From a checkpoint of a small mixture-of-experts model trained on Wikipedia.
Size: 11 layers, width 128, vocabulary 2048, 30.7M parameters.
Training: a variant of Adam for the experts, 394M tokens.
Below are experts of layer 5 (counted from 0) of a mixture-of-experts language model. Rows are named router (the router's row for the expert), up (a neuron's input weights, with its number), down (a neuron's output weights, with its number) and show model dimensions 0-127. Each number is 128 + 24 x the weight over its row's rms, rounded and kept within 0 to 255. Numbers have three digits each.
After each expert's rows: "mostly gets" lists some tokens that are sent to it at least half of the time; "comes after" lists some tokens at least twice as common just before its tokens as in all text. This comes from a sample of Wikipedia text that the model never trained on. Tokens count by the router's weight.

# expert 142
router:154129124117144114165130167115175151102110120095106154115107094151149109148135148142114165135082113104127145125151116125137123090149137153077137153097124117066108135105126113129132077175090134119169169165151137106161172152136134102119133156108144141095153129131139145151139110103149118190117118122085156096134106147119104153110160091133124129150110093110150151094125140115095139109135
up0:129136096152116136137126103126123115129156175105105141113090075091126123165099111150177116126144173158118145105121183134147172138134103135120125130140118115170093167168130095128115137133144102103138117120138141181140103156131107089121149167095125108141161129158137171129057127101145125143128133141104131096123102106131092105111094121121130150119145113116082098137142131147101135089162
down0:136115126095150090127127166157169141148152123117142120102121098083120156094154097081116114143110108094138090143144114146108119130128118110153107119136156146111129129129128138148100136092162111081137109130134137149152111103162158168118105110171164156126098132116155081136130124114115123152117181176124104122120168132158135128123119052106090138137141203124138156142139144121111125156122
mostly gets: "ty", "her", "cu", "ip", " h"
comes after: "er", "it", "ic", "s", "et", "per"

# expert 38
router:136114071133104162091143145112133134146101135115141123122116108140153128126082156173123145105094150155113131121117168147121133081140142172102146128086124129122136108108093062144150125123135137181154108175094114168160141133117086123135117170156157149094093095134135142156125089130126131146155102128120137135088081158100116113124151102109098157093130114147123163135149137131123129125091
up0:149170102168160124099137080132129105156120115110128105132085091122139139151137147132137124127163119095148149125086094112089110087116125083127147158144122121135127151111130134127117110119136150147135123103085105120102141158097133119133166165152158122105130148090133093165129104162153127145146124110088126149157086114146144095131143111150129114111165191117151145086144117065145159106091
down0:109126096126092143145108154119118092152082140170121134132103128121105149087181152106145144134141121137093081082138157099169140147155108124129133167125120155114110112137129128109147136153119170097134069121112118146147118126157114126147083128106091124106116162159134124135140109118133099112114134183154127127148120158132177138125088154142129114169092135140111119182107078129111171143119
mostly gets: " the", "The", "After", " he", " The", "History"
comes after: "\n", ".", "==", "ed", "===", " at"

# expert 118
router:162161155124131087141127152116143155134150136105155145123121139111160106122125124115095156080113127160125126121134141165153134130133123141109097112143085168124163100107068098143156113143136104108130196147102102141117116152079131108108137163094135114116139170134161111124158091121158106136119094129103176123097104127132121153097094099167137116119110123154131169148129130191123138141099
up0:151137105101127113087183126114157141185135119097114127096134118118161055135079123189163107142147118102121140124118124149098125128129097123126108110105099150147110133143108130141155109169134111102165142144069115133117131101131101119149124122164160104117141133119122137105126137151126123105097176110118136131140087163158148102075193111121129149138156125118132153137120127102163115120109
down0:110120126104176171111151102154109114125123128115161142128122115118118112132120116171143120127160115173143094153125129129143151170179109108137146150121179174113117090089154151147120149137110065137134124097081125115148124155108127143074118110149120109141141153113094155103111126146124167094090131141151124141139156125134147111124148109081099127117184172150130119124146128099152107094090
mostly gets: " d", " D", " N", " S", " Sp", " tr"
comes after: " |", " the", "-", ",", ":", " and"

# expert 8
router:124140126127106100131176201117157163153105144143142129153143105139133113095096134183090152141106126135110124119153119109167151098172153152132106131129091156143124099144076124122164126133095090111144158171103092106125139143105131150127139131139132131124160138113142128109138077114155100155142093131179130105108104103123120115111139116119085171124117097172121164149135112151093116105124
up0:173138134134158158093139146093133129102119093149138095141166118150129090125149145104113138141153095127109154110143145178089102106099116145114124133125156089111086121132134126173147125161135133117127119139148095161136130118127144152106113130108144104105147126145141119163093086185093143125131152116133130178172120113136117147133114052114142181112105078120163131109111124090120104150117
down0:096159148153114124156124129110120106073111128136147116136130144110122102133173108126085132162115112156138113102153108151111160134130157135111097092106129108154094115127156164114142134144176126177112127120131123112112140143116090123125185137079135086133113148118149117113170138111083109104145131103159120164136158095188116142150131155117176110072171096155132111131117123088120122127118
mostly gets: " would", "See", " could", "After", " until", " war"
comes after: ".", ",", "ed", " \"", " the", " that"

# expert 153
router:173128080145110092077152125110147133130139118127097176126138131085141141120129125118110160105149150124145125089141117153145147097154113136097106157113088162150159155106102096123146105136139120097163142189144103116120102152095136149117133133135164145097172140118152137117127109122095073158127124114118165103119103129122097128094129098135084188148111136107093167142145130155143109110134
up0:121125149089150133128160121068113144144110117152071127093103116161144128124137133130142133129155161139161134134169118143098183109116120137125124116102124189104168159146118135127122090140121183131147097154115096135119157140096193122123135147151117109084089120127081164077097168129137114136099102144119125113118120155122097137144139085113134141129121100120139115085109144145146123106144
down0:114144115174135135151079106151104119127143128153170086131140125158087147134121133082126093145161129163182120139114160123136117127124156136125118164187129133179133116161133114115130156129140093111137149133092113090115124123143108121105119149097115151129135110121143154153194091127112112121150144127129118115137107120145087147124153147092113152099145149144132070161134084108121077099095
mostly gets: " than", " until", "After", " after", "М", " even"
comes after: " A", " O", " I", " a", " D", " ca"

# expert 97
router:138140106114101118116121136129135150140115115110111148135110098145145102100113124093115148094099131149132112141166118125136131095163103143138171148135091145140149090108114102148124094162075095133164141110097072147146135109111125110096121126121179131100144124115131115112128086097114055183142125130109175132105124123100118133142139078153125138099095131144131169105190100146137123097145
up0:130148156089120130112109134129131191121153133143119114139102122192134151152112225119136135152109115124082128131100153109128156113122094140121114142161140095164088109136114140126144098134173139128153110116097101120129137125135149137130111134144130127078108138104150102128114129116129120150219134125180129109099139151132139128133144092122119160100093112134111140102143117155124097093123
down0:125124149133187118124097114124145126145092147119130167108127106109095159114139084078172118126154084117166128156164101161106106118102124116148136128140103137150084151122138100109130126138114138079087133117135133150132060158133116145119127140112166090139089099149117134127118159155129156125069130139139142171146137118128140102161157152129122141161111133081120181148142160112135144143123
mostly gets: " ", " f", " g", " G", " T", " qu"
comes after: " the", " |", " in", " a", " and", " of"

# expert 32
router:192127130142108093128140171123134130154135130087144153134116130103160141115139136160069180052124147131131130125133115124144116116159116132114115131148121158099147103151132119137166099157071071141131148168108131109109106124148118145120109198139140137095132105144150153133135128141107087156131136163129143137115109104119089163116102083136118147149124118117134185125154122131114131111103
up0:123075146132105134127151113160109146082133105142092115121140144115151135102120129131120188076156149144116158118114154136146110148153169140117104126123097150148134104121165111153107122163144116144155165167114134134135089115113102133107131125149155113100132116132133146107151119168093092126155115115121114151147133188113094083148123117101087186121105110111127171128153140143164137066138
down0:118171121133123092137119096149142141163136150133097109137112126092145157124099164126110117136065126118106112136159132121122150128149089166124131125121131115103109142128129112151153100117100113094146093092086094135188167124141143171127121146128108102123147150107108112093088101133129139103158157176102144117179174153122137137138152084171144152110139149137147084115133174136132102110154
mostly gets: " p", " pro", " ex", " P", " Bu", " per"
comes after: " |", "|", ",", ";", " (", "-"

# expert 19
router:140128143104102125116160162106140125129103125096142176108096123132157111104128155168135144117097115145116116101109112142127142098165120139099104147075135180145129111103157091158157097082093138129151165149102105107088120160131113142115145163097115129101146128103128168093124095125178081153125120127125146048128106148125106127132144150148105141103101118124092136127173123120126155134121
up0:105112149093112127158155144110100147149116098126087160155122137124151076138150124137126134122132139164132115095169158154116184121156119142117155168146120113106158128117142141153109127138078116117159131141121143147177090124115132142135128113108109116105120133120139094134133175143129126119114091103095127137154113156082140138140095123145075178076135093152118120135138102172123198098130
down0:122148133127150133138136091133150167142124154123132145145101058118050109101138097140197122131120106123138098151173119112134143094119139132109107145131185114133121142094154125124100149114120118111153060117148140148136114149149128150104109120134123146152143147151100151126101144125100135097106118110144124152126139146105165101138151070108082155160122113120117100140171157112127165139141
mostly gets: " had", " ch", " have", " ma", " b", " has"
comes after: " ", " and", " a", " (", " (19", "ed"

# expert 66
router:165148126103103144089118135122139179142091120125111153116112090098132108131117155156112140105108121148123151129182092147133125071175154158088117139111125123115138135109141092128122103155108144137173150156093130148095143149123126131072106170127156135137100137154144158127136097114157083154119096127125150092138104100119142145148101143167120147113144127112079171104117124107157145088104
up0:109123132134136168091120117111152104186134141141121118122098115152119143134101158133119155069141151087107123116112132119132211134110129084062156121108120125134131109090106117126109162084148097160132139131113142109131079151138135218099106135173146120112108120139144150136156124121120131135158140123146141121095120129125114118144157113102107150124144141144125152141097124092144088115144
down0:119084113088087100147152133149142103098160125156119104131161103159161123126182134076100119118137101154133154151128099141125077115111120125165110147127125166130120125165120137069144123171098155096132116141141082133110120125133137114157122148120086148132121132132184112163111125137163149109099182117102098121138121141088152131132141138131151122151112156145084143128082117164137113138150
mostly gets: " However", " also", " no", " Best", " bi", " ma"
comes after: "\n", "-", "ed", "|", " (", " re"

# expert 39
router:170095135146123111114151152099146169143093142114099131113089087136187095121125154143141181115079135163123134128131151113144141098156109122103095109148127152128118098108101134092176128119097085116139115123093086122151134193122101134142152108125132142082131155126103129120111095099120128160117110114152131128085110127106095147130120089135110167148131082111104125112133170144131140135110
up0:116152120149152110118153135118112116148103131088127101172163162198141137094124145124112136151112110086161148108136137158173124125119119197141163131129098105092130127130115139153119145141116142145173139114128133159120111137125113104121122125158123148138123120141082071135085124147132117124151095079118126187102156120157108085082128102142112154121090109086166154126115109125120124120129
down0:137154143069133121092128081101157114155149129134160151090121097121102182134128163099072129100112089117098121110098119127078121123125111101118126129119126127132159122139106117149154142113126116095131100168175107131133157103113134155147144132132139131131099147116193125123150099156118086168143136158124159100154107118132171169115123140148155134161093123131095118127156100177122112134137
mostly gets: " including", " and", " for", " on", " because", " &"
comes after: "s", "ed", ",", "ation", "ing", " such"

# expert 96
router:162127086127125111144179145082132129145144140097109157145076139135152138149097122147120136117121114159119174123148106123174134092140148147123111173132120142129150116103142091095153108162136113114147207155111128135162148153081107142114107139102142134113132117131178165120131099104139083143125113168099140111113128125110105146091122094160082113119098116120086140133150137152111109126107
up0:140170146077089130100111163146165142123140131085133127122139093124148142138129122144098139134100134128132149140164119148110145089135108115129129128132085199093134047175145098109116093111104122088107177103100137157125094119107113095127144162099121119154138174124157144146135144122137118174162111084105149115149132148145135115094131115136124119162110115109133132103135150108100127135136
down0:106148104138101099140102085128123134076102157117146094104100159123126132130130128096111106145183101171093111131106120128129145176110147080114127096119126137143109165131140138138115123173173123151128125140169109155145125120114116167144117144135090139068116160114091124166097132147126155078113112104135110107120111094128160147134128143131173129178107128120124125126132129175149148098175
mostly gets: " imp", " so", " f", " S", " g", " F"
comes after: " ", " (", "-", " di", " E", " ca"

# expert 105
router:156138131132112125119132135102141166145127137104107120107087124139135123110111116186127143139085149164109136142140075131117136076146124120089121116128085134145137125105129083124119080128114134134161153195103099179086131152080104159129078178130153114122137125104135126133118094111117084133182121135142140148092109121114136119108104108115114162093131094119076160124144126136147124124135
up0:123174154129124166154160097113119170120139123150131109145112128160133097113074113156144132130074097128171132150111148109119154128138127140130108100156115154152127123096116145128137115138110098125172137148079076069124169106115120114135110150130171135110136065102113102159087138135134155136137145141131127119113104141110139086140108119173118169081146131103123135087165152130123124100114
down0:152125110110131112111144105137160123126184103095201177086103161159098136074146091128128124165133123099118135114126149183138115114137118108118134107133117133124130156131098146148170076110118128147159111120151157112074087129138146138115120125146107111128124112130150100123104120115130159110147118154101145114128147158137158125181148108126092092152194142101131105126152110134108131117130
mostly gets: "|---|---|", "On", "•", " left", "“", "present"
comes after: " ", "\n", " (", " re", "-", " \""

# expert 57
router:142130114140152112109125179129117132144112118107084151141100102133192115094144160106119149119104141133114124109147136164106133101135133128081152099119138120139136129110094131182146128147094093091134204179085094152160144166107115156121114136110197124130144150135153109156133141098156114140139102103131140133094125097119107086152128098124097094104123122106118107129108134146142130152134
up0:119150115106184098125132137151136116111093138101163098105143071124174099153104127132104122139121143132121191134100131109141123119148153163110112106153169131123141123138136109114169120093122117115123144135096144164144115114159092105176123149069166137142121164089161089138117125108125133128145129131135143162129108170115130114150110094169126110154136153106128155112063132077139126137122
down0:077144133097131137125142137138129095147141109138110157136129124167122125113184140125102139151176122111132076119093107163104126159156130169144126130152113146147137074127099141142151125137122105133105102124150143161109102124138153090189120147071130170145137155156098122080149117186139154112094118108123116109135137126065136124139079152121139129112083112124135119114135098154115145116138
mostly gets: " so", " former", " Un", "il", "gra", "ke"
comes after: "ta", "ra", "va", "ma", "a", "o"

# expert 70
router:184127083147113091101126140108146161112109162106121124144141108115176094128141118131166127107078155166103160112111165143136115092134076147077104111137160162134125113142082130133165125147091092085136137124109074106144126154106137135121129150114141136091130127110104152168118111122133118161134137162114161100121087128106100136134120112108103122140105110123105163124141119131190125136128
up0:183114120100135117122141127114166176111090139136155122147157133091184108099166108176120143133147099142090135120161111145139090147132145133128077130117145107103079109171075103160158095116068090131095132144139115142125125114138150120136137101121112135121172131113116133109143131157118137127119160131149129183109105107112082131147131131158105141151157133141145164131112100105137144157141
down0:104129097118131126102133103104139123201163099128108125125125136093107150140154122109135148142138158151115114150112118101100134144115128103210110148128097126140137130128161104133140171153133140158120100097119135068115118144147111157117090127138126174101083172146138162136117091127144146116125113160120148138072134148113147139073126095141107156152104140130112155101145114177112118113105
mostly gets: " &", " and", "),", " or", ",", ");"
comes after: "s", "y", "er", "e", "ia", "o"

# expert 11
router:164125138132127120128158156134150156110103102115104142150149119126167081093138156164124141114113151117106129123146134152102116105142101136069161077118127114112122126110054109136148122147093125126160221135138081134108125137101148117078158142131137112120142129080121132117147121134153114164126107116161164118131127125107098113125098130167107167141110124118107159172113143139137148144130
up0:137112155140121113092117124110148127153129146112101141151113147116125175109113149137077140120123117157124132105165062107126110136116133134121087135168143112129122108138098106139147119149113165111148117150131106125077110101198164133120125119087128147155095174147090101142134121103126123163142139156105132102149106092190148164080117120134146146132152138135130153108138159115178169118100
down0:136158101161112167155147114135139116130119171146127118133131120151154129136125089173111121118164127140127147153126111092101178146137094110179129133130143106177147117164105132126097155124144113162111098170099084103158074129129113147140117164136121119126117072144124139127126156109161150070125127105132120080077135134151101150094110130110107169136094130105130127128167127152129102112098
mostly gets: "ć", "JPL", "ي", "ı", "ki", "č"
comes after: "ar", "b", "h", "r", "l", "al"

# expert 27
router:123104102110109131145126176131158131172074123144125119145144106179173107094121145141141154101118141125115129064147128114144122142149087151114102128099146159119101109139114097160136103149132109092150129152098074141142146141119116098100106182116151175127162156149167142148117102111149117142158115081101152117093117154100095150142101091131092153135114113119112132130136150155134128133111
up0:131139129160146113121143119109088146141105187155117125134096114177142136101086107154135125132111145165099123112119167107104147119122147166142105115134133145104109109123130121172137105152095129161160132104126158111144097144108135104126127104141136113083070158136162110141124115145125125142134089114120138169099121128187123152076097098103139164130167079083151146141119136146076142126149
down0:128153129114108117160077132135131108150118130143115119137114154144129092135107120143106137144127133167128142119118110134131149149176103119053099136144139120083163133129152143165114165152132102129144153154168157136162136118164138124138151157127091064132098122140143113154134120160129108129134121080130144148152161151131124114040152114130128115114106090157112122075105104119091105141158
mostly gets: " would", " can", " could", " will", " did", " not"
comes after: "\n", ")", "===", "\"", " do", "=="

# expert 1
router:117147092125106113109139164129145161158102139104126152143099144137171123090113159141106157083120115144106161108107146103149150110155167161121098081110096146120098114147122113148151096151129129131166125191107096145125145174108079164138113178104154129106128116144131161127113088135151115153136096144105133134103102149086111110135103132101096178141142143123105162152112107128138133118104
up0:115094117108094141099136074092122119127114141088108150165132126132113109089116127078120158100126133142109138110133148156129123137135169140106116109156093164141087099114149131143144146134126133135167142093117106160104077125132141150117142109180112121090075139138082115151116131166100119153140160143081122147127169159131119187126142135144109152121151114131140156146116150192151126141137
down0:107176109170139152126142139162159154128133113148131128160174153141146077114157111118137132117176118121131145116107092130115101120122116130125139084129136127145129070119144146154100116146122077114111068119142119108132140078151178119069128132109137142128170153137153145177158111128110134136110122118147143098113155126094157140105129112113112076121082143103131089128149139112127177128147
mostly gets: " to", "|", " would", " could", " can", "Personal"
comes after: "\n", "|", "-", "ed", "==", "\""

# expert 87
router:128149102103137115110172157101140171122110105108121115147149108156173093090156098147110146094113138106140149124105138148106108126140113153106166126108137138138127152127060124137129092147091090099167192138130096109092110134132118111129181153143158152103139156103126131168139123139160108160104118112113164109136126138082083140133123123107130156151092097130114147136111129147092149104106
up0:155100083106126126068135114124145112140109109113134131141122128121111157125125123078103165087129123123140084138121104132121126094117126126135149146139137150129173111069125146148135129116152133204116121117135163150168134137152135165100075154109145129088087106092119165087132091154129144110143128121113124140110135100152087138144145130151127150154113134197123129171128117128104097165120
down0:139087167148165114120103146107142143101124125187102117142131141132146137174123143130137106138157124118133132116101110128100159126143160133133137098125131142144090121113181117112131140183125070141094076096102128115122096121173132094125154107105128101118158151088140161161120189162129153152112145111133154094112120113077113106150129149123127139106119130067134110118174143126122123153131
mostly gets: " Scott", "ley", " Smith", "ń", "dy", "ı"
comes after: "n", "d", "k", "al", "l", "ar"

# expert 127
router:133135091123123137125136168112132139142159162151128149126142120148132116115170162140115171125137161118073095108140123106157144065172175194121115141169116122110146113082141105141138093165134096125174141116129107135130162112126144145130126162120134126106129115118101132147110094138146097165118115121148173145153119143109077116104131112152111136086114098114138149101156095156138136084101
up0:126117108135130163112175141135151105143150143086168142190128117100124118158154132175135103115094165106167114124145133143111157065144169150128171116124142123129100096145138086112119110097114121154133154128135105136128077133134127150102161144135118155118165157145112146085136133105107119128113126127108127109127144147173104154130162134080133118093087074100134142134118106124141097082128
down0:133123162134140094131140149133142104145112145091100098165130127135132139110116145090166132089094143126150166134108150176113164112130131116108116120128146139066148157092145170099103121074102176156149115129121118130079127120122124150106122121129140153130099133164144152135137132177127147087152156138128125133134179116143160119153122109155094132124148132129065142086094113132114067112134
mostly gets: " cl", " based", " However", " that", " because", " when"
comes after: ".", " in", " In", " ex", ",", "er"

# expert 114
router:149139139145110144113155177131126129126106168154068147119116128135151078106112155122164134088101147145086104121115129108127159087154092153112132145124156142146139121114109116100171125165130077101179132162107105120119157178126120145101124121127135147126107131128105118134116091105096120163147119119143153122106141136117086105101162090127088149132132059134085163111134127122119095130127
up0:122175129112111144152148133124160152122125125138121105141141090162143188146128120107127152103102091137113151093097139120110104151151134110103113085071115145119092078124120094135127138078108181114142125113131110141224131123155151144150133122152140140124139136130138153111111128119131130120119124127110154124142146117172137119116144133067116141123137140129131139146116134061066129156149
down0:161105129116118111118108131136135143135133159123146156124164098092089126124141096116137090110134103159133152125105146135108111122127112155136112129138117125137154125129102114130110127099096143122097206140147168107098103157155133156107104127130134144117127107126112158160161161132102105138110200103090140163169094137157126141105134131160136130167191124095114122066074106121127114104148
mostly gets: " but", " being", " be", " have", " are", " has"
comes after: "s", ",", " it", " It", " which", " he"

# expert 133
router:145097126104125138135133127121159109136104108162135148099098163089151139123128107141161153130118100126119127133141098179118146083170128169091112120127148174121126132128102111159145098153118123097143154175101133151127134118152134103108104178123154088144144145120132134168145096088112047150142120100103171127093135136098083162135098109119103127141088114125120143091135148119142143124102
up0:152133125150122107095135147082144132116139129147157092113125119128128130141117126110151173091158158121137159139107136116102119118109113127150109146065142076106131125142132120125165101110129157168121112168118137196105129107126092152128164137106168137123122146114120098112072154136113123181140155162120168140107116106109078075176109136123151139131128153115124152127110160085142145101113
down0:145156120145137124155127120130132153133140108137116139180115112125151123122112207148102122131148150133067122155137113103139166149109157123123105113086127159138131116090164117116118111112156186167157131082121138110171110101093107170072083106113164119127107154160158150099133100069130112124165116121126101139104137108124154136122120151086141148113144115135129131126111143151136129105152
mostly gets: "---|---|---|---|", "|---|---|", " very", " New", "±", " |"
comes after: " ", ")", " 0", " La", " —", "%"

# expert 99
router:151101080117164148113133157127125100132086111111089167138101126145182109139149107123099189105127113110099117118180135166158098107117109157087152154135124143140114134147112096127187082139080128122146146144129103143118138111146162133118154178127124120098155083122115139137129124121108118177141092114123160103132127111126085127154157119131133119134088132144119158128145098091115132137097
up0:103160101159132137091128136120125163154120134135124158139063078128137128117093117143108094147110160128121117142112120132146134062143113127157130091131158131141126110124100133144157157121097090179137130084128108089104103117143133128050131153131131104141132170107108120155158106160132121119129151147085161158074132112138135121134112138135115153134187168143140122151169115140130121111136
down0:102116117132137106126150110186116103159128145105132113112119132128085080076110126138144171111080093099139136129158094105148161094150111109106108120157099135125123140091168117123102179120113138152099138090107140138126141154128093111109106127142112082158091117163178104139116129116136147081111139185128156152113140129163148124125122141154141133127145165105148162124162136168151122139142
mostly gets: " late", " known", "00", "02", "01", " =="
comes after: " |", ".", ")", "C", "°", "A"

# expert 125
router:138114127095137156138125144107103168137143176127126146125122119123161067135122181152110196128114155154117107143160130143151137107161130152124127153143115128120116124134075122145171105145102117140147142140109102130154139120113134174105139132111139161091129133080149138132158097114146122137152113121129189093099136126133099116100122120099146153110110099129092186072134086162118108120104
up0:151105094104163104171114172123138138090124139157156115120191120160147123140138126129125155110115141129138116143111160082128080083140140155099160128119128125072101131126111118133144104145119137098123129116138150115090132149136135087123155172120105154142092125127128073143139101167129131146119090131126165085087154122123105152161158115104153144128115111123100073110150123146184117126123
down0:126109113135128114133127125129110085155132109113122107101137137123146118150108105123138136089137130171094152127112129127142174146134113066121105120125111118106137086131192137164116145136165108157113145162172129160128112109120164142138134098111188088113133092104164132111105165127130101145116075189159098163121168117120137132170101127117113152127124095145120101101125177101108146143132
mostly gets: " K", " I", " C", " B", " D", " T"
comes after: ".", " the", ",", " of", ":", " ("

# expert 51
router:134135122104109133133142163126134136158148134112110183108108138138153044115118160128075160130114141150090126143128099110148143099157113142120115123139105125102117130121074111173133126111080131135157160126110117127150143132121161169105138140106161139125099135078120111125143084125172098161138115131105146123117114105158070150120101087128145153156110113161119171125127099150110158151109
up0:135153097117142106140155100172139117158103184120100122112121112120150147099127133139118190131141101152127158134151130151147145100176141142142119118141133149110124119139160139110139137119121124143182148105139123126102102105066091122108167153141114111148131139112167108167092114097125132153180128098081168071148097110134121113122118152134110108121173097149104102122081140133154134099125
down0:146137124109116104104139102145111138160128142106094161136128130113120148142151121105098105139140158135123100107132103138103181098114152102160081150163132106114148174126124079122157130097132159163173149128138173129123108123128117100105213121117092135143142092142121099150151137125165142081125105097116111168119123070121134098123146119116131144093172132132127102170122137119127109151156
mostly gets: " V", " St", " Ka", " Bu", " Ja", " Ri"
comes after: " the", " of", ",", ":", "-", " and"

# expert 37
router:148128087094133159078166130125136137128091145128098130126138099123184121117111167135130156129106118136124086122125126152131093056158186168130150119135140164097130134116115119132147115141085065127134116117131132154115111132141111123131138160142149133085132130095167142176159118114145087126116136091122162117122114148139106139108140082136070146129123133183112137135105145153127116155116
up0:101073147096165159161090127110121110126139170140101119155122160125137135165127183138136130131096139152127134130157203139134121086160146136122099116072109147144097163091142120139120125147127088151139124112127102178118103124137129111116126109118158118134086101109144128155105130110122122149120132129084146101145129158129110192112162102121111124100148111106148121116144100136099091127084
down0:084136111172136104141164115140129139121102104097161103128132124123142116118134126177094106172109136162084164096134090148134124112106161165178129165143129136117129176104102095126142121104156137135143156136187151107112169125103123151154042082096153129148144122148130124133099109120120130111143118135147111151134098133117104145087097105095148100132134126129133132130120094122160134127127
mostly gets: " un", " current", " consider", " York", " attack", "mission"
comes after: "===", "f", " |", " f", "e", "t"

# expert 145
router:123107106102134126137140131136126146133146111106126148134112112166158104132135137117114197125111115120102090129147107152124095101152130146088162153159122137133115123149124101156163093141109114097153157147112133144095167126129136127113150186144125130143195107092097123159145125088147122129125133105099211114146137107119071124102150113176077095160112113133125148153126113122118135110125
up0:149103143197126136118150119141132124113161149072130125196111107128162145147109094141118148110081108130138108153130118160125126084107151135135136116121117159116090121146150154102139104131104163108097138146153143133140073162168152108107120148153134146103136118108114118154126113140185137122122105085132152121143101165133086172170071112118110136098125116127099139131104119123168138125115
down0:088126140129133120155145115121088108141141131141083087116110132143124139112156088087106146095150183125166125137117128173176121096130116169167108165147090100135149140140110110091151131116114163127109116148154142141159098114101136086111120133131184123138092147109131109152132123107111152097100121138148114095153127146160174153107132132151077148103092149120163115096129149135101136109157
mostly gets: " ==", " 2019", " 2024", " 2020", " 2026", " 2023"
comes after: " |", ".", ")", " 19", " =", "in"

# expert 64
router:139117108125124112086124137122156110116097141154131118148112114158135102086115141130170169088115141105082130089154131149121163100157156165110110135106166149114116110124100118174142088159120116137112142180123119141107171143130123126118117179151143127110134176140152136161116075134131072139163119106107139151112123116137093135088070105107101161107103116136102169125126160119129125120120
up0:110166119117090101125107127115150133147085118130103130110126062118122128076171103132115113133103121178151133090145128100149132131138129146079116102165131171130163142118113126134143139211138112116176146140133090100183128105114141145112089121102146133130120135132131123165092124075100152154147129105163144113135151093127137120121129138134172102113167147098128141121124106117120147149136
down0:143108112096148128119131094153127164121192116132082187114118125140152126131137129143105113130110108128135154092144103120180102189176129111125116090139100136115172157133119175129136108121113136137098132137151134173103155141077152100130127124105101116126101124124173128141118136154111131130141121096116134127129120140147141095173162146096088126120137107114093115058155117135150159111144
mostly gets: " |", " Best", " being", ";", "ig", " is"
comes after: " ", " 0", ")", " 1", " —", "%"

# expert 91
router:144178123125134090095160150118107144146127171113117111118117145143135100105101122149126158129106158183105146124143109121151144128169103138123107154121098183127159111112137101100129100150116122126150165172095113172124137153109079167117135168126156090126124149092143136098128105130167097140120098149113120107081098128117123120084142114119098166093120080107101142146152108134123105104147
up0:122118141166125091119095151155176123117131139119078119102115090117148131175169141139132105136134139148116116121156080140145118099168140121110099156136133133177143136161137120124116137144145135109130120129121123148148128134175099139147131142154141118096153142142112132104119161093126093109123127045114145096095097148126142107125115137143126166144097090113068114136112161151126206134112
down0:141114126129124168148084133112125149134096134134119113128105090113168109120141128141147128156167125148097107150103094092118157092125163153131127120131181118130135117104153139131110198105129179162094097115131151126115119132120114124149154087149125112107127182119070154132100129099147165125123141134159152102127062112121104109155150131113121156116119116138130116123083160142193136136103
mostly gets: "М", " we", "Č", " so", "[", " S"
comes after: " ", " (", " \"", "'", "\n", " the"

# expert 82
router:154116107097152138144139151074120157166107162113137158137070108133141108146105159147085141132087147144132148120120092129098121082164126118126157153137143135097139112103126107118135103147122132107161202152109109170112152141131104136137110180126152111092126118108182141108131123134128093138157144130145137095118120138124122144102131120117095184136123111170098151097125099155152100161138
up3:114116161076132131139144180145160125120145084153104137115101128127122104128086121182165147131098126164133096130123094132146136115147094150108158144119146126120146166097123116133138157113138096125132178116102076145126114134112114135113125162145162111149161101157120128159110136117108127099133161131108109094155118104117137135102148114131123139100165155121088131204121162065131132088115
down3:144111150124162111119163156119126154073126130125111163103110161093130076151128170154059115142095146134109129083108100115132131100127118161136162123131154144120095180132115111101105099144174137146139129115141129109138128144126105105141132100111157123160091123128157101108145116109075141097151149166160088125132132166091118145125156132089160157135142111135140104158104113114141132122170
mostly gets: "“", " me", " de", " De", "now", "Á"
comes after: " ", " f", " c", " K", " w", " F"